config.yaml
n_experts: 128
num_key_value_heads: 3
max_grad_norm: 1.0
warmup_steps: 200
max_seq_len: 384
Below are experts of layer 3 (counted from 0) of a mixture-of-experts language model. Rows are named router (the router's row for the expert), down (a neuron's output weights, with its number) and show model dimensions 0-95. Each number is 128 + 24 x the weight over its row's rms, rounded and kept within 0 to 255. Numbers have three digits each.
After each expert's rows: "comes before" lists some tokens at least twice as common just after its tokens as in all text. This comes from a sample of Wikipedia text that the model never trained on. Tokens count by the router's weight.

# expert 103
router:149115118131115108119115149092140105168139157168107125108085127097101107149093113125111109155140097103111137131126086131111139182103126170090131113114102110141104129111134150135120127119134093119145103104142130143133154124165154120116122127149134099104146151120102109116132052115133187130
down0:138161121179152138143108081147105149112102122104097111121107137133084112159165121115156121116137110091107116154135150107126109133137104073146097155144134150111158135154128101156116153152134148131158174166150099095133078154165144120147111098122147130121155139111110119169151120174096106152
down1:126159126109107118113134150135079163165148116150154155186128106118126109113166133137115118139114097112107164156125161164150103134121134130095088059124155121086134113123123104163108159124152150155165111096151113107072144157086087107142141076094099124101131125100140094104124146096129109138
down2:154134126121139111097094105083157129068099093117099104127129153142144135105146142129121167137134189133178145102091166127118132123118113127156131153146117144088109095119167099118157144102101143104140129107099180090126129141131129149150192140122119149132139135126151149119156089122113096140
down3:111086135130132134172115136120170112081137126131150134119122132110150162162139128109125123141120138162089156154104124117135162137146146138161170154136108141105092137147146129113123111175088181133123130099080127094140115104136136128149086105139118079135142178111177120141126111137154122138
down4:158127162100158124106157080119140128102164141090156144116112177123102125114089090159142137148132106166168100153120085117175087146193131154121091111113115093129143154165167114145119114085116144124125139135106140145125129135130149119091159133153170149168115125137134088085099149153108118125
down5:122122148126117121122138150139112076145117137153103107106121133144065093099104144108109136142128125116096122122125124111105097113139100120153102177127143138146157113116117134126114113158083166152135159132119166183166166179135141145092166126111114140119145144143112126107140161144081157061
down6:128123124132103140099138148108175112143167153131121110113116098120113129090115125119160094122153139150113133124097166100166146144095156131113153148108095117150131132078129166149153148159107147128137135162112137143093140120070142121125112112145102172140123124101124128114146167094105149108
down7:195129128164108106103113104119110123104133136141109137143103112097162168077128133132139134147122182095159166141146100113106110113118092136127170123149135126149154161159106129140108113141145114118111129105143128132154150141144151161117163107143146100094185109167156128126088135135124129112
down8:156151105164133116172119147121123135085127102103134117108178102140118147147140134150136118106089123151126115141145129127113162131095131151126130164164129184100116133127137125143143121141116182133099098157119143139146120139120130107136087130114139103121090088087172185128144133071143094132
down9:147089131125124143157110117137102155100125111134129128148146153155151118124111139141128116136130140106098115140117156074152073134093134142102121154150118103100188174098146087096152120118107144163142131137122149118099128134168095169150133161104103141103149118153175141139127125135089110116
comes before: "\n", ",", " States", "The", "==", " and"

# expert 89
router:108121095124131120124125154109065083180139103140136125114093143089098083126091124101096130145120161120125099117092123152103162143119171171111115113108113091160109077121126124117142104158132123096177088135138153124146133104118135104125125090129118086111116140110096097129138118118138126145
down0:155126148114135159160115124108149125131121124136137068129124110183132141174128171128099136129134123152119131073183118154086128151108112142152094113126114133135163102139115093106170147157110180138140177168110118105137121143109122130110088137116092102105139114089137104121164124139120156135
down1:106076118089108142103109173081103125124145125154105104156119120061108114145129129114104137131154101112075114130114125083135150169097098150117118147098104134116111117171107141148165124155124130118143151135127163089124100102139138088118139143135181109149138117136107121151120143103140136144
down2:127108120151136106116139160126092144097095054112122120148121133114141128099119140152119098132171149160155125142127121141101175105116135112141120124099101148155120116155166147177137110172092117158123124143074143149126129123147100100113108120174127103169152116111121128134173165128134118121
down3:120095143096115137125130131131120143162157124104100171119117114095134100092094141109151140167141105092109082123142143130097103116161118147161090143063151139158090134151087144139163111119136120122134143141087140164146082142152074106147150150124121151173161159125133134141123132146145110161
down4:138135101119121136134117116136155107113118117092139106122100101103141157169082152170143100076145133093118140091138116168115107102148146143193105102118090107112144140121095136109185146110082145115101079130144141093133159136128114110157094150101100133140130131097125162145097114114120134130
down5:159138143134103122137110056133119143118095081116138175123125152175131140041138100161129130135139135149105166162116171106189144162130179134137117127110129129084164109137131105144152149118128097168146132126132141142134129136117148112137134148096135139173147153141159159124165106129118104127
down6:164134151152167089129106159126119090166175154154139098144138119098122144106099170154131158129104112140144104134141139147132057160147122140131153101145142119122113120188130138144135094131174117095145140145119114108153150155112134064084102103128095150183089118141125159141082153124144129101
down7:119112144161132129133096100119120071106160146160130080148155166126119142112079163122135136109127158111126171127122100139107104123152148163143100148112112101103140161124161119142097111147140125125125144115127207115135125104100128118122129123170081159160135127127109133154149126130098141117
down8:128103115121133152141109133146154131135134137100113149113143133189115156058135106163103140121116132119132096118102113149161156139106135120163142150166142128176170108151126102083108128097100124142119106097116152103094076171094115069110128179100103149144136092133166112169159131155088130137
down9:159117095085144143120143148110129169141132136141169149105129133106135132089082124119144151130145105097112140200123118106125195120107118126125101106141139137125102136115119079176104122127132123142111098102158154129119130131153142155156143100114137138078157177150103137087141094106121125122
comes before: " ", " \"", " List", " Title", " also", " B"

# expert 44
router:076102084107108125126141185100129130169132105122147091134107113118068128129103146095125134092146148082138130125117126121133131137107151204104092118103134126140101126149129129100156119162133098089166114087150149098107125109141135134121107111132090061122128103096112129132104122109122145116
down0:123155150106136141127134093168142126119070118144120138134109129100129095115142160123169151145140076129095096183146146129079115099132077136110137130120144126079154085124120121160097160138159123175132148171104139141159083163125107155164088114126141150097136130114128139127160118112127104120
down1:102148116100141117115130109147166189149109125143121157096163159120140139105113113119162114128095111122122117132114116068165117130130094136127111095130116133108125109174116144174158122099097127150109115156161134090132112109096109140136188108113134117140118158156106147111093150092114197167
down2:111142161121065151143151167115127107101139144073087137136128133132143141144118118126129170160106169114140104112118132165144121150128127103110100144111138145101108131172141102182115183112139169144116116164067128138131097121117108125117135180138132158147121130138161179112117093164114127108
down3:124146123131135143138097105137115111156089088083148152144123141097167127115168105182150110151141152128126146191161120111130084111108083082157137113127088156072104122174099145169109130133082124148154150135153126120157145111159134157142160093124174084146100146135110133109109151126129117139
down4:150112134189130135126171131130143138162133170095137098149150094150122109154151110093113143128133129120127145158151131111149132148122107161140111095140164083119117091140104113127155138136130122133099108064104139130118146087121149133130086100123085132117090119117114120116136163118111107184
down5:082124099168150084092144106138145139129126149099121129137186080134119115083130104164117125108142158116132160132125148116148131133178120105140155140150156138151091125127141089144106130101122181139178156098107116086112130123113124121110147133124159063131101141135092082128114161108156143141
down6:106103155136084156085124140112112107143127125138131164161104110118131122138092128175107144143129134111106123171117135087127125165164111122096134156121125131144153165135142142156142170165115146105097126146170148117092099150146077106163162135137165121149126137137135105102113076117118195139
down7:114127113143113136144113147143130115102081118133154117137114097104121157092159109102142156138089102134137163132147104073163136194166108143109141149140129129108105160149130121106174135193128098129144131169101070121177098113163147114151101097190166146126126179159126129142104122129134078136
down8:123122124155127158104113160104089134140117150125114148088130130095136152112140114107111146156078154136133081143112120132158156138108139095108111139153127155146089080155113072106117152131127127105122115123126147100137098129146120123117151101120117132152107121152157142158110145169113120119
down9:113145141121096159091108114131135179118099157153147128148126149140147117164167098130144105112114105123139105140148119157110143138109155143088122089124080139149112123104094123138155100114149151115103119121141128077114196131128136157140114128142137117126120095154122172107169100107126131126
comes before: " ", "\n", " —", " +", " −", " W"

# expert 7
router:127120129125141110146147148106100086180155107131115121132081132127105101170087127145118170156160119117113114093117147144172176166140143148109116139102089104161105138095151153142153100155158125147172100079128138143116139121155156088132104139133123114087087123121122074134099134101127155144
down0:138185117154131136152153141148145125132136103117107143141164148147115110132116140095086086139129116138125095141116134134144093082098165147145114101159183103148109125149114120169138123103128145189123116098146139093094091181125137172122155078134133121166120167110100095140152094158122121135
down1:148153082105138149105109119119133138130115139130119154103114109169166121147183082112168125096117158109117139113096100132077081094155102158130086126144147090118139099126156130106090142119128105114098113118118142143124091110090117128125157127151111117090099138124183150086157121138134098096
down2:088109134168143109142154131126116123131149147139125094119142163141115155087127104176111133125104111111148119110146125119107116145137124159136102120126090127120169146145133106118119127162152135101075152080113133171148138152054133163122175149100098143132160137160114119113140110114124154083
down3:093080144139142126112088115144148133155111121175111087107111118127126121119129119148172167111150112150159094100123086094112141151069098120163137113123085126114129133146117114106140148145069126133138130106161122101086115135103117106121137104132138130113125119125164096122099088140078122149
down4:137137143162155137167136116161130175142139154105093098143138129105112089145143142140136198143179130108088115140147100131101080148144118166134133097108171123125123137124093168125137062103134108141076141156131125108115113151101091127079106094151133115127123129137102135135118121126161094105
down5:157107118109084115135115077127138123137162124116137128130147107166118152117120122148129094131087082142138120125116172142173145137136167090152131123105125076162127161147142117129156117146146113158135151115128121110140087126147161157134111153140107178151142155100086131163175106108090118159
down6:134104159146142196083128072132126105135136111169136123119083160122142112108120120134093089065110133121108127138174145117134133129073112141153109096168106082132117130142131091108120100156167092148120138126135135134123153114101124090119118120143128118105134108112127120108133207104162140110
down7:130121091135095153139149053073139152151113119149130133183102167130143131098113099149125155123109092116111157125098116091100098144123095104099142150103121145107111136093114140146115139104110133141119098131129079111125111106137123132131133115135128097131154139096125100167118147152095135144
down8:134116141096182110117129097164121152125171121137122116150124107114125122102095113146133125122133122142057103099163144094122100131103095170156119126128120150096092104174125115172131118132178131149156084134169117141113176104135112130130114139102139168076120171140165118143115120098167123085
down9:131114135141126119151165142105144113117098145144103096091169148134130090127124134101111159109140151169164111119163155141108131112129148122112188116105159081120119128117106100148126122112098133140128137077158095109110123149198129149121166136073132115150124116172112159085129103117144126120
comes before: "s", " |", "–", ";", " (", " States"

# expert 28
router:100128135152121098123121153138111121157133160132099105089127131111133110142087120123105115140170099100133153111113113139142133127138135144100117125153119139152102128105111169132128097137164101101125135136093133093095151113159149146133130140143131125100078130121084099114139091130103150136
down0:137065094129138117151130123093129100103159125138162116097139101167136108156156119147113088132123091124100171149144125138129121169161114089133117169106105141102131077159132176097114159177107133095088110107126144162116136132122127149113149172091101175130118119095120121163112110167077130144
down1:123161090082156115108115122110136159134127105139098109172119153084135081137115140098113132102116150136134130133143082136128080134112135106111137171129148114160202137151110116134142151102099122190108160152102104118128123097123183159087132102104140132148117155149160163109154138126164120072
down2:121151110130124154133121141101122121099131132150105117159108120134092106126119105094127079143167119098110135124153119109109152151142150099137105129106119123160128133153117096116116143130125130122108113134106124120094173145156150110168105094162179137073136070132125150145099119128077115112
down3:153154128114129169204135148105095154124081130122158086146119086152119122188142120132118150131118093124135116132122089144105085109136141094151147108133128130159173138126101135120146168120119143150157168113129137134164112148153097084168107132124104120128113122160154123109127157106113116143
down4:112118103101124121151137120102092131095105148120123148125131115104109109032120166112115083144108147176125155160087100125096114093143122110132178180110090114167133118141133121150130133124110127120119083161155150190155094155129109120117093125100129115170122161132124119093145143120124125148
down5:110125141097114130137182144079127117191131119167113155140133094104114182107169103092106160113141129113120141111129130115126148104092149143099113106119114107118159147158087100140082130155103136164144140106163162148129139136099118101190117146133142124128153094106136115117122138154120082126
down6:147104149096142110107122145112164104156062174130104106144119166143109121111156088110135147142089118116143115094090138172104154080145140121097111068117101089151106122108114102118148129151159118103148137152137161165129136135106167119119115139155156148144129147123184128116121088100121136115
down7:124141106072122109173074133132129160126097093135122163097128098126146130119160131183122129169127142139121149128132109147178104093105103100149121143146114113101134162123135128126168091153159128153136120146115129121130078165127105142116125150137098087095116109109094122094112151153177064112
down8:125127116146097165074109137122143125101126135136116101135113093118125137074111150146135102143146110110137133167183117114094106155148125128142161116117085137140129126159132116142132110142127116141140152088135160103135145134145164138069125174142087131123151132176061130127113156161109089093
down9:145096132104155143140113109093137141151142134138123096146123133110107126132112137130135127133115113119113080094152117125109082156102088097157116109128104135163106137180129133089124149113146094121106153109151153125168112160155135140106116087109169175115117104129161156143114133100108102098
comes before: "\n", " The", " He", " In", " It", " This"

# expert 119
router:131139118108146100153104185094134122122122159157123105116138142098129115148134132126118120105169123090147135126075109138130127133116131150065140139152119126137104134114085165107130135122137111105110124153123128109109139130135159136129125163144107131120101126117140130100139122107096159130
down0:139133135073130136156131133113122157148133141111144107108109162166109143183112121118103141091100072117137087085116087115125109162109143168114144096129133166128129091145121144111089110099156114145155129106104130102148115131163107042124100086148131150141119132153156112135124122119151163093
down1:154115114132086145127098082173121117137161135173128173153126094132117126077089136164126106088164115151156147096149131125137160127121047126182122110141125143178126137120090158133124131123076149108113120125110094144111140129124142158066110112133108120132104128125119133136117146160160117087
down2:142123138120116104140092105130167132106104116093131115127087165154107140160160101153108122125119111103118076104167122142122150107149149120139084126103140146151182142089123146086159157087125082162123163114121119143136123134115087123096158114141109165161169115116109177095122087122119149107
down3:110149131124101151123138158106141077161132095129132101141120129137072108105162080112119135111089103137102094119131145119118165157084113180134091090120093104160113100137122112093123130163156117117149133134130137137117140093086127116149104101109084193096122100087138131116127114133116113132
down4:104136161167107131115097121103109220101149178093127082110124116127140118148137094129137127165154099108142174138106113091118086142137130128125134132102121088136116097145117159096109135141140168155145182130142111117090107115157124117126122130138137124085113146102144145138107083136129095122
down5:152132129074143125103111139135129140133070120131132179140113159115113116108143124136147151147123117123106133144100141149123141084158123127111141160133098151119132109139144150131134150100110161122106110130119113162167100128102135171115107155085145126143126115135106117116140157165126097126
down6:127162112119119136131175147170102150141101107116133091108159095109147192078113110121149113109098139153081157159146138115094140107096128106145140141131125112154102126111146107136148126139179102139081135104161112112144075138133116155169135125108131125145150127150124095123132121139174177132
down7:112170167111135123196133123192126164140115107171133112145167129125156111149169125112128088174143130149127111149157141114120096116113110116120135104141120115150139107053130128095143092107154136148102166122120111124138134103099162143098131147129137117136139129146157124144171128126117131105
down8:126112162126101129134179113176132154154111141100159104107150103084082165127152129150152113080144123134095156118179154169086126118165116124106121160116151134167141106115126150118118137117110139166156117093131171113166169117096131071119154111106133133116153117093127131157187136081138168129
down9:156124169136136146121150121161133132180142189163123104132141090133111100100149097134129144086136159178113139105111095146126138111063104132147147156116117127131120145096151124130078082181119114158090134087123147149140120102143159128146113122145124130118137094114141140113157146104117138109
comes before: "\n", " The", " In", " He", " It", "=="

# expert 125
router:082111125117099139117116217088111116142172126137125116123090159099060141126119137096119130118135166097144158124137140117116170146103134191076058114119125105129110092134123106137129092153144099132186126110135134092074139091137140144104103117116117079128113097118078121110094100132124136147
down0:148153095113169167116118165122069163154122093125126128170105138057105087097146103141104122132124135150112119080152098144140130100115147106151092106135110112165086138153138133107113121101116125132127126094143143140171138097099148166134147140127150128141135119151117139129153140118108144093
down1:138133140110174157110106140118131122120205097136149166121076144098099126157106106135151151127138109147130134121126076117152135140098104155126114094137090133118106126130123153148082078144126120101167129082133141117120154118085122135146091103147130125094140136140117151106125179132134141141
down2:124150108171116141122143155150124137140157098116126163128151154124100083080138183148129152171126125126085093132136127130113122109094118097151146156147171176136147151099103124106113142124079148077130107137129125148143094149110105143092150155108137170094092099112159143128147169184143120141
down3:146122133135139118097130124149145180126112129107138175117099156152145092115143128149130127118123111134122113146175133080154095105077123125134102157141127118134153139111099119166091115058125168139153152125100119124132129156137176107108156133082131135119107126155102155134113135097120108129
down4:151158187150095122171132149106106099127107131139175110148117124143171131133135149130105115123106107150086099127140119097147131131140147095127137120145146129151121119119110105161094122198138109110136076097144131151131075132127108131146122124133126120148149131138145123167170141146125119160
down5:112158142132109163101101138143134087113166091126120103152126123122149137096084134123135110149164148140099116138138137120115130141101166130127127129123135121143148117153143151161143114135096131130102179151115151125117134135115094093148137134074149137149157138186143112102122157192104146143
down6:125122175128122117137092168139120123106096138101168161132149131151131127108115153086126161136088144143170132120136139118131137119112127094106112122109141149116133127162115122117128107166114114063110126081106154094152131134114131164135111094173108138131144154094109153148133145136132117118
down7:105087096111160126113111139118082191141133151139113179137094163154153145158115136164123135106141122112114120146122142124137085118072132144113143084081169148137148129154134116133093126103095146106149145108103137087107155134130124180156155148140149137123138114120131139157104122147119140169
down8:110154135151103125147142115118132145186127103120118130110134129158161147121155106114126121122133110092135156144083140105135127133083135120125147134136118110155137164156113145123143118158142128139112099096103129141080126189100090099125110138112137134103127156097160106095109165141079127183
down9:144137119137105155133189113150173168142126120123144109132090119129115117109104117128095166181078093106144097099101138125189171163149132101149142148119143116127121162142182135105142131122128119133125127144145109122104153111127166118117151111087134140122135145121139117103117148147103201106
comes before: " ", "\n", " —", " W", " L", " +"

# expert 23
router:079128079090104142115112233100102123157157101118124109122098156102105142132125117123099120125148139078171121127127121115106161128102157209131092125116138147128106124134144127117137112143142100101152113133119145120070133112122146142126093096163107095094123088080097124123108112120138148150
down0:157117155117122100112112122144106103125178117069142124163171107152143183097118128131116094137125141172131132158137117129135106148126159152139139107128130142105127104107125151119084128141124165132087133101095134109101087126135126119084112164140121089169120116140141120133158131174128073152
down1:107101147126151123123148112138089095169115110142111141127132148142137128132114123096138170096135136094103102115083135128144098140150114102112153109102130140160169128097162128110128101137131157114106113129136114103149114131125121105101122122161158151153142141165115125123115128046130106093
down2:136131133101138164133115073128106064116126138122129089110108165108150086120098093121097133149097128129140109135115146095128163145129078152159121088125108104150112140123130133175108128171173175113143144143111142133129139104097156141097109108118119176090097146109080146149133148125140103097
down3:142083218143121112093153134149157133087079111087183081149128109149187133140136111096119131119118103129108130157123146119133135119127124111124102107126164106129134158128107130118089094120085121105152116123124152133138138133136168115133124125073125130108161087128147104145107104096140099133
down4:142153151140089098143119156149084084129164149136111148128109121115105145165114157109144156108133113137153147171142135130158133128145123105097162141129123112100131102164072106135127108180150121156112149129190091152122125130130137107133129113149115115105144144142147151119172130108114130064
down5:170137139103123102128102176128102123120107151117166120118138122125164166087143091133148138137098142116123140106114110083125116104135173126106168161151122132103109123142134100133111140116125152153171126122118111092202140174114147140138119125148155107126176138175130121154112101131092153161
down6:111095145158123173112128138170114167111147149161131135097131120138145176099139132088123100111101125134162113119107157117142138091147113152132096146120129191110142109143093109094119126101131134165148107139148159168095156127140123073112099114196112099140124146130131154146166171130110170104
down7:132157096094145144114100109143110129135137142164172153124085144125127152182109146128136112152126151092153102123142135137140121168104176142148123101106100135131092124125124150162129162131110135173101173117149101116098157170131124125125127123067155109108141111120102068136137125097185168163
down8:075129154105111113117121119144162109163089153143128117111132090154135110101163129108153149121092134146170106172154126141103122162089110134130144177128137146138133119153108104145087093200084130144150155157147125126126144091109133088152132102136117135113141133128146095100140126187155184152
down9:138145168109127131131115125158131126093121082142147119126135160140129179149162108128118142113112133159145156145105091132133124129160154118163155073148128100102150141114120132164101145115144134124106106133155121101154143135123095140119155098171140090146142115114090111129141062093135115109
comes before: " ", "\n", " —", " W", " MPC", " L"

# expert 35
router:101105110142117111133113127103135133135124163133131128116088127094098109165100147146120110092117126143153112145107107136124137161125161113143104169138110103151115103127128135135147103142133084129163101156115143126122158123147154113136111113084103091121135143148099120080103088097114151138
down0:120139132158112126142094122179127139107133125151129111140116137121104124134149112131159110124089103131126163163170096133122102127137125135101170136113149107147136133121131152116148110118145127130116174106103138106107117139128132084127126122122113134085097109134125149143127123098133171087
down1:086124134121130154160130108140117184146144149118118158157139152119147155139115100138097100087107133137115128133188123097135133131131152114113150100140138115115164128201146118176155097132113136109145106070129109178103132127138114137108112125134122136159148134095137188086106126162079128085
down2:112135145124115120126133137134084136118135146116128114127128132126094157108128148165124145140116122157144122122134129129167123121153085147162119123149136125098152126116115101093105115125130078090181133099145189104126102153103173085125106151143133104166167143133088155131145096127161134132
down3:177141132135103109108106108131096115133163070115128113107115129101141127117156120138086104192116096098127126162109105137082133152158099150135131117150154114134176087127141123099151108135145119152142159107125091142085079155140102131118144105155136141092106152059140118176175135146112145120
down4:134160126145128169079122156145076139101131118097102111111127133144139102115131141118189153148151140095155140134111130125102116076144118166131149136141158118131101132150115150113122137145134155145085161148126135138131122102140160065110084155168158145100147132135161112093139116058150136147
down5:160133143139115119155211100120113115149140107117120136138109159108147108152119127162116137126126096101144159105130168127109099156123147125160116091078094089102129162175174083113121146095126119119111115126142113123137126135088154148128121106145135150099097124107150137110088099108094104133
down6:107173141125085169160134127101103126150153165129150132084118092112123072111092182112111156144104122125137099167159096105143136108160152132068177092121124112185108125145120101136148140137100107109147127116161112149126111105118110126156080154105146134160135180123145156123108132121107153129
down7:080188101147128104129120155110076141090146160138090106135100136112081127096142164109145097117153140135097142099121126125159161140122152136106155102127143092140121109155117128121077069160125082127108112158113114140096128132161174093130102124118136175111141162096143153122112149116127118053
down8:143133116174124139109091115149140137122136128109109150134069134129132118110123170125141138114107059095116099095103116162169114115122143140120109153126113125120108125130175134154125145162131132151092136115154130136139122127155130155107181133157115134142165132100071130106118084131095135171
down9:131141122192076112107148154146155124162127123097156127151100101123127136151155119146115121101139105117106119125140133122095125108132130092133105149118151105137145192097156122115141114082089147093135114128118157149142158140116143139099121116131107117047096092115116135139093107139127120121
comes before: " |", ")", "–", ",", ".", "%"

# expert 120
router:092076123104082119112124144116136107133134108158079158050136147108149102190136137125069169134128157129125127093107137134126140133092128156090109152092124134126102135082127145121129100178139111092109124129160155093103142099168122129133132142132124121080101136118140145116103094116116143137
down0:157112119167137107126130139152111077155099103154141104145073146113083113189108149144147125130108182123143144155141090121105099126121111118115147126119133142144095123134123117091107123121098108129169105101091107114129137121119118172153152151141124127129147125130157175149133130098139127125
down1:188105131170142104138105136137118129150108145127157124140127108123155154131176144132123136109124125100103108153102104050107135098155087116152160130146141108095137106175131073147106135110099164124151130135136097112112111128164074157121092125116197107122081112125120121144128159135104132090
down2:148091118164146084207124165106125154125145170141147151128118159154128116116168139090060157118096145110128134166128111079155103107132158170136131102140148114122152116116108111121131131125124123103121112147104156135147119148085112134114126147150150148117136124127141132115156111128130140171
down3:091132098110058130101117108121152128083142132117146149136106160165139167119129100168127117133073134115098138128138150119123120133114113148104130155090128107092114156094135160117128092163124149148108126119098151134122101148111105120110106131138119136143113139155095150166091114138120123143
down4:196144159060123155117117092102142168111153148138157130112131104101096110121116113158126161131168167128151128129142152156115107163084107127076127128101128124124124122106120094149127134114133151156111110148151088139103140125126130159111121105128127101087107116080126128101109106131147131140
down5:126130139092132129165117140112102094135131131101111111177112148126116144118122097142153112124132122134116133119123134111109106114156122081153119120164095078145108115205120147174128140053092138093149120109096088105171147095126140116107126134146154088141183101134118120124187140117147170121
down6:104122165109138124086115133090127130110124161088115099136098140139129115119141071102135084101148125118108139117135152178117092153105159125131146109204108099150144146095142147148106140133136140172106123154097104174116198138128155140112103118071137157131143117121083149151103160097134152138
down7:156104121116103145092138114108116165066148153122118107101156142096139134140155112137134163099118176149143128128117121106127166110122085113117145152125114153112064165109110111160124133148125109137085109128109107115133109126098126155105149143120115125159156147140143106129087131100098136162
down8:130149097120135124097137125124158155066155111097118146147134129119103111110136121169085096137122123156125171124134158150086129118103098089130150163125141124105163101122091125140109149120113073122141147144154179123143109143108143098115116101096146117133140133126115131118103106129158141096
down9:184114141133151130124171099153123119149136133108105080140120162136100083143130136085112140107099158171104159149139156157145146121152064137137138089139147113108153126154133110135134088169134119127112143120158144112135136114149097102133119144113124126117127178137117106131099151146129081110
comes before: " of", "s", ":", "ed", " to", "ing"

# expert 37
router:091136097075106128140120142085145117171159154146133155116113128089088142134090107127059120112115127107118147098099137143127137139115130187093096139112103157147097107126102141119134135119174100112142121143088156150084154092138137144115088130124060098092102140105126125119123154132140148165
down0:102122124165132113111128146137132147129125089080126115129093112166149103093131114098125092129149136148124105122084154128108131122119127101152107124108138100172129151151133105156170144145136104131115129101148083141101100169066160139131116124107144155126102143128174094127157163118091138132
down1:135159101168140159158137116118113147135131133100111120119108173141090150138088126109137127117146078127165089127109093179146141131113137108113092145201156109161151117115110123124128143156131145113081101138146159083137125135134145135125133146089113165137152171150120099110110132173149124158
down2:130128164100146148153101137165090158125106118158140119138125142145162166176136170166167134150111106091134170115109166119166126140060104170145114069123169135096086143104148122095140092124115124097148154145150116102128134157108147144105115122124132113106126128106131105124124169132090106133
down3:098156097132118152166150108125112099160128146137107134084177096118130102147148133186136142158110130120138143123141153123113141109102086129167154124130125183113146145146117155158104134112127191102122103103105160103159132122144131123131109146135113119127150100083127155175177136125119119145
down4:119100103108100140088136143115130135159122122123117122144126129117117091130133131137107198073098104145120179108143085135142124140175112131104139117091177128139104128127106108117117127147110154120152107125165117123114122139097148142109150078180127163117130091162156112127098163113143160143
down5:147172144101133112080140078119158143175134110093109123132126157126159120158069123151108155088148140120125147103145103112097085149141170085157118123140138115132184116097115185134123147147154129124128104091158080101059134141124133121124114106074113121109097143110136131136133165105105118113
down6:133091103087146116123149188126175101089089148099116148146106142132137141131159108112168136100144127122130139108136110161162104161112108104135111122117126129109136122142141154128149137133114128109111109129105154079074128107155156174155121121169112131103118113110099119147137114136131119116
down7:087113116125103074080114122076098071134132119129168121157145091148119133047128111107139159126080154163162095101154129114090144122139141141104094133117140105155106163112142126176163122094134140107150118138124135169161126116136153080144136129126180125135149137152115134135135113122127110083
down8:136156115110162076110130182138147165166091117104117171110159139159140151124128155152147116119084127174121101137159092105111140131124147098080155100105076109136122132170164129098147120114112143143129160097131147118114137163143184145110119152115088131129107138124132113173136146117121086085
down9:130169129105143131096135120117144163109108167122149126146153095109130118135126106129090126134123128165125110157108111105160172120127114147114151109133127157093099127102055145127087129182141112129129117146133125099133135132141130172150181096125159116110113151153128141113106090128158138129
comes before: " ", " |", " ·", " No", " MPC", " century"

# expert 67
router:123128156127137096154096162100120092138153125167085138116146138122121092124085115133120131077137128124151112137115090109118114133105143174107128166103092115147106126124123125104138104147110123066178133122149118139119140105172149089113084149106121077100104133130108073099121124116170153128
down0:119146139133113097104147154121134125120166127153159110142123166167072123171104133158107146124127118133099125100131133117116119159114139161164093096148117126107107121136115134072120123132129098140133120142097163073164145103095082128128132125077104132154111134067156134094144127116132112148
down1:124140097112101142129132185138121146113168124110136121119148150130115077124114112130157079154141152141109128102165116079169149133146115119180144145153117128112171152146166073126093083113164133125077140121102138163149095144139110139130113119095135121136121144127126139135128133135073136176
down2:086091086147091135075106138136150120163099104119090111124141137125162129166121122134161128130148153094137149114109164119070116147093134148149111120123135103107128165100143108136119153122143171152117157130173127111114092158124142109097161115160087114100168094103106125125135100125119127162
down3:144111109121122154113110136119139133098158148061169132153163118131096100122140114164127112114152127129083118175135154136134133114112143149138133107172137160131105151102155116123109119098123097121128070091142123145108146151139100138059162077082115136170093165118061116139140125101148110157
down4:115136081117110162165129143117088114135131147111162096119093099151131108084182155155143158119127132162125169115117144123145095109124112140125123106097154130112120149127137140124158133167116142127118098158125140130114130128090113089115113108154135152103086164066169130108124115120153150144
down5:163120130162096132112130152087140151105134131073108126136068126082151125098123087119148185124123145113123109092126105128135092126158119135139140088131096131126095098174130147137115118139161130125136123165099132164096113118175151134171144143153137102124137136127146110153083114162113157141
down6:141097135117112095110135158119119119157086117061124130161076141121154148115104127111177146106130170137121128133102107092125149119125097144092117100091105155061157113136145112143144112118152142132098150139165109116145104129126100148165173114143155130164124084124117122133108136122131114147
down7:134113154121095112109135142124154138149084099115152109136127158124118141129148143130117115141106118122148143144140117106140139112169123128153154106127079150122126129133139159141121158090108155132132109153128135150169105135170144161096144141143115120127136111159107097130067116133147108084
down8:129096133125149107135138143142166106151127147127127125147116117107142174121109143071146135151111130108139092125114177132075178083104108152143133136188153104164134098116107111127079093144156129140112137106160151147097108133130141094131115131153096155104122142135124076110123160138104167111
down9:132096062134168148180104080130096107142138104156118113147096155158130157076109126146098153163131166148114132121153141136138143131137134099116121104119142107114113176175128067117151142126134155128147116116115074134121123182108115143116148120156160113151120093138148114147110130130128118117
comes before: "-", "|", "\n", "==", "The", "==="